From a checkpoint of a small mixture-of-experts model trained on Wikipedia.
Size: 13 layers, width 224, 67.8M parameters.
Training: a variant of Muon for the experts, 371M tokens, 5942 steps.
Below are experts of layer 8 (counted from 0) of a mixture-of-experts language model. Rows are named up (a neuron's input weights, with its number) and show model dimensions 0-223. Each number is 500 + 25 x the weight over its row's rms, rounded and kept within 0 to 999. Numbers have three digits each.
Before each expert's rows: a language model's description of what the expert responds to. This comes from a sample of Wikipedia text that the model never trained on.

# expert 34
Competition and award terms. Sports and contest nouns in results, tables and career text, such as Total, Championship, Cup, Final, Award, Tour Card, medal.
up0:447508515513533485495503525532488513510505524509449541502517470512445494517477463488524504518484525512500514492479467461471578493508471513488536471510539513514491456462443517538520491505496480490517486481515537498487517505516460479500505482460457494487540485483476500498543517496498559467507519489498515495503518501505517519521502496504495472545510545496447476485507496488515494507542493456482481475487438480507477454501538475508525508508512505503492526521534482476498540477517475531506504482469494508542458487421510505471518547539498471505497514533526540540513490531506531512503509485515485490534477530532466498488468479555493514517505488458498490502532527490469521495536

# expert 39
Name-initial capital letters. Single capital letters or short capital pieces starting proper names or abbreviations, such as G in Goff, N in Nueva, McC, MS.
up1:523534498510526523505550523469476461510497489475494493497469516531493489493508458481502507532508537505467513466506526538478509526494533462515530520534448490522492451529538512524503488426497490469472477481547484505502444503497535486521509481495490501478513488514454491464479502471527495533513494520541461510492539474477496514480481522489509520475546519516535508545507506508470509524522492534540511529523500458479478491496555495528496534505515489512544515496465500558514515484428488491479491487507531491453467502516478518510508489499541483522515477548482494532516528486500515536512527497490472495518503511438470476488542450479482474524527493518515485480516516518525501545492

# expert 28
Role and institution nouns. Nouns for people's occupations, roles and institutions, often after the/a, such as government, Minister, player, company, footballer, banker.
up0:494479495519513480510479507474522462485501497489512526489497534520463483518496487553516554504518487495478486526485520484573540513476457547498514520483483498484530514484475474512467487513453476505492513524485480535538558496485477519526546513469519504528451517489491518495503491523489502509488546505475521457522468490475470480465473516490510471482506488518517519498504510497523531498545471495518485503499499506471482447501538511503513509518476548489498511531547465553484512468495504500512482469474483508505512550446504551511575511548544529517512481531524483507517484509478512554516480512501489497507460468500504522503532509503486438508500526456485500509474481525526522461542

# expert 40
Plural noun suffixes. Plural endings and plural nouns, usually the last piece of a word, such as -ations, -ers, -ings, people, members, teams.
up0:471508461465512477495490471511458499549502512494496526511494452542498474509461503524532471485493510510517491497470495530504522539489521517515454509522510465507518511501520501548504480510434501504438502487515474521493493516486517482514506521447504527519510483467502494488480506480466523491475532469458514505469506498479481521513479468486552487503505513551529496504532509478517474484481495488523462493522498456496526451495508485515488556505516514521419488513462514521518498510507531519503504507502511434521507521492493498475451488405539487466515497467500503493467510476534511502519453534504495498481486514538473514496539538484428518488525518481494509525505468520512488504468

# expert 7
Name and term endings. Word-final pieces of foreign names, taxon ranks and sports terms in tables and infoboxes, such as Wallonia, Izer, Serie, Class:, FW.
up0:505520492503544476479539463501523538481527484489476509531495529506517508490518517508545493438512535545503495490509483511510507475503485518502524539493529531524510496508534502452526512512490507476489518498459487483446464488507467492482497514476548454517515511461456475507486476479523508488461513486519512501538525450471499463504500480567498463505520483498462490535496504503541531476494504524552461522544520523507476519499495508484483491507551485513501493486469530481504536501494444502481486485515531487498463488444486520494533524515490526483516517505508483531491478491492469510533499437523521514526517522517496465568494520504517469502547472542505455496455511500448499509536

# expert 60
South Asian/Arabic name pieces. Word pieces inside Arabic, Persian, Indian and similar names, such as ak in al-Dahhak, ar in Ja'far, Shah, Khan, Singh.
up6:500513509480502463484489502503513500499495535533483488505541527447527474511504492534528473482483467471504480498493541540511519496522511503460496487473468470521508477486529496522494502448477535531494506451525508524524538541519517537496513501494479520490522539515496502500566498486520482493476538505432512519505497520535513532462508481509485509492513460469471533495496493494461522512531491495521512511474484530480471536529509526508474545491485464526493540487500486493498458501477472476490495535521536536501508478558506476459475514443521476472493516486452466522493475538525573544477540523501545503493518488509486455513525529479550477475505497517475502504501545484533520518493

# expert 54
List punctuation and separators. Commas, colons, dashes and pipes separating items in lists, place names and tables, such as Binsey, Wytham or Company type: Ltd.
up0:436474480482523521497477522466554522500514538497501461474509490470510510473472494462508501532488526541508475506536465523531470520487521508522508491484516519467503542496534526456502534480510519510485474520531498497524527495496498498496515508506494499485530550500542516508544476502496483506527500497542513505506513489524530475467485459510464484483490490571492519524437512491469541524481521502495507482500495498488495500539517507514522510498459494528520476564509485536507495526494511453486502482533490465448478495526518445556469524498479461503507490484534513506506479548513499507492554491539484458471517519515515506485535491509523475523521481445488564488496492506512488521563

# expert 38
Proper-name final words. Last word or piece of multiword names of places and institutions, such as Street, Airport, Stadium, River, Studio, Farm, often before a comma or pipe.
up1:500493490509483510462520528531487505485540524480495488531499526559508522509505521492530472463520495479483527494498484521504477505520453487500509563489530519481532533509537488543499456476541493502503491487486509475505474517474485499501496518462471481503483537426467504513465473517479511444504530501520505520488489462503538479496500518458494521505497491502536516553502451534480510448557505524505515498501509535496508508510492478523544512527540507514450478495480481537516467496502519481526514555497451487498455498518488515559500519452515519523522477519493490521530486506518459528489497447511500509554504498457499490513523517452463507458488497494501477469445500500533509523516

# expert 37
Surname pieces. Middle and end pieces of personal surnames after a first name, such as McGinly, Lundin, Suarez, Brown, Jr, often in tables.
up6:516504482467487492475495507435516506500513521466502487440470467500522496469545491498515494515495511538531460491516534478506473465514541466518465488529496537500530448472450491524490448494480512497481512484535475541524511480522536475501481477480496496502474503486494497496498474473529503474484492480497487485471542501507534468560483477505484503494518548551513502485476510440474518513526518521509533480485540519522535518469499548472491544489502516549512502470535500512510468492492467453509522530472513447510502553527479509498513480516498460507496474484489470514491513502495475540469499505511502545471499490491488467494491515473496509516461507557483545435467497469516502487511

# expert 25
Digits in years. Second and later digits of years and numbers, as in 2012, 2015 and 1918, plus spaces, dashes, degree and minute signs in coordinates.
up1:487466509491498530522493478487499481494515459522525488487505528542507513506500525516437511477495477487507469523477535481498456464515468540504498545534518483498481479511465512501431440471508479480468468511479456518474471487489514527516521576515532508505535477509509513499457494461495518515492465480508527504545494530508459467527491506513462538544501489501472512521498484513521503518517526530511509480485480477481485525466498524541479523472517498463491467526491537493469504494541482467485546507506516505523536501514533513513485484506509507493504508492512525516446472551468479461486556542502498493527492494492490527500504486458522476504520466505523496524463456520447548539505

# expert 17
Place name starts. First word or first piece of place and proper names, often in tables or after in, such as New, Be(xar), Fort, Los.
up0:502496504507511460514496490470496542528482514496522502513461504541498482487519480478541483506472480493530519498538465498519469471503524505464526524521533538524496542478487465531518467497540508459504459486444436499478489473496482515487511476486506482479494530500474484492522502508485494497484497472506513457514508527500542455472510531520465517506511467508522477519520453467539503534497494488502491575440513527503478526490507494490475506474547495488502498498479427528501480475511476479441526543507518507517528505489531510510474497459514479580506513494499498474526503533516497456488560487487537481521475526481450477509480508491522485519496512501501519541460480474487534485482

# expert 16
Name-initial capitals. First letter or opening piece of proper names, especially foreign personal and place names, such as Ab, Bh, Kh, B, T.
up3:547500465473522512487495510518464519524529484503471519504533509516536500485460482528503533493530520560497455509505491495538458520531501549530478477554498466476494540476496487475498528489529507478524467475555521450516488486527505508494484471476478536509539497504494519486514505526476478470460460485503511524459484474521468528501525505528451457517481451514468444497483527540505524516480493502517539474520504514494533482513490514483526533515505522500490526513525535523451531478530498477551479514505503483543477516475501499469553535504468452513529504481524493526542475485511501497484530484491507473497483533532555512461484527499458460511486511489496506500494530522488495510515

# expert 19
Infobox field colons. Colons after field names in chemistry, taxonomy and track-listing infoboxes (ChEMBL:, Formula:, Clade:), plus digits in tables and track times.
up1:478464507508500465503495504514517480549523520513551508453487497506495471549536499465503531490494482496545544514450508505479513525562530452494504490503529561514502515511473499486513509478470493456505490493517516494486504496470530519461501455496507539453521473524493498497508485514555483516499515538491489507507443488523518509502526499516495501463502559515461477476504549528533538511488517499475512535531473522454477508520481477497473498471519486503527514466487503472472513505559492514467535504479478508466466515501511479449524507471528487534520489490562490502464494526516491510482497508523499514502516524501505502513437518498523465581515548499489488501507467507492483506472

# expert 14
Early word pieces. Opening or middle pieces of split words, often foreign, taxonomic or rare terms, after the or a: d-acite, catal-ogue, collect-ing.
up1:507471482496461502476534479483479547503538514518477470528523531482487502493486497462524505529489504536494545512473501523490501538499541476483492513500458502460492491497473504509489473492484517528511494487492497453542506488511489485500507496465522520483510494535498472474464501506452507448456521478529507483526539537521516493476501518486534551522517486475494502465532501465486497468476468496447523552506558487461504513556516531553506524517497517501522466471509494497519507460496531492490450492467508499529487495486444497523515541490501491509486453531481517493523506501469488546489547519459462490489522504463495527480525492495507484503526502572436498508472499480464472455506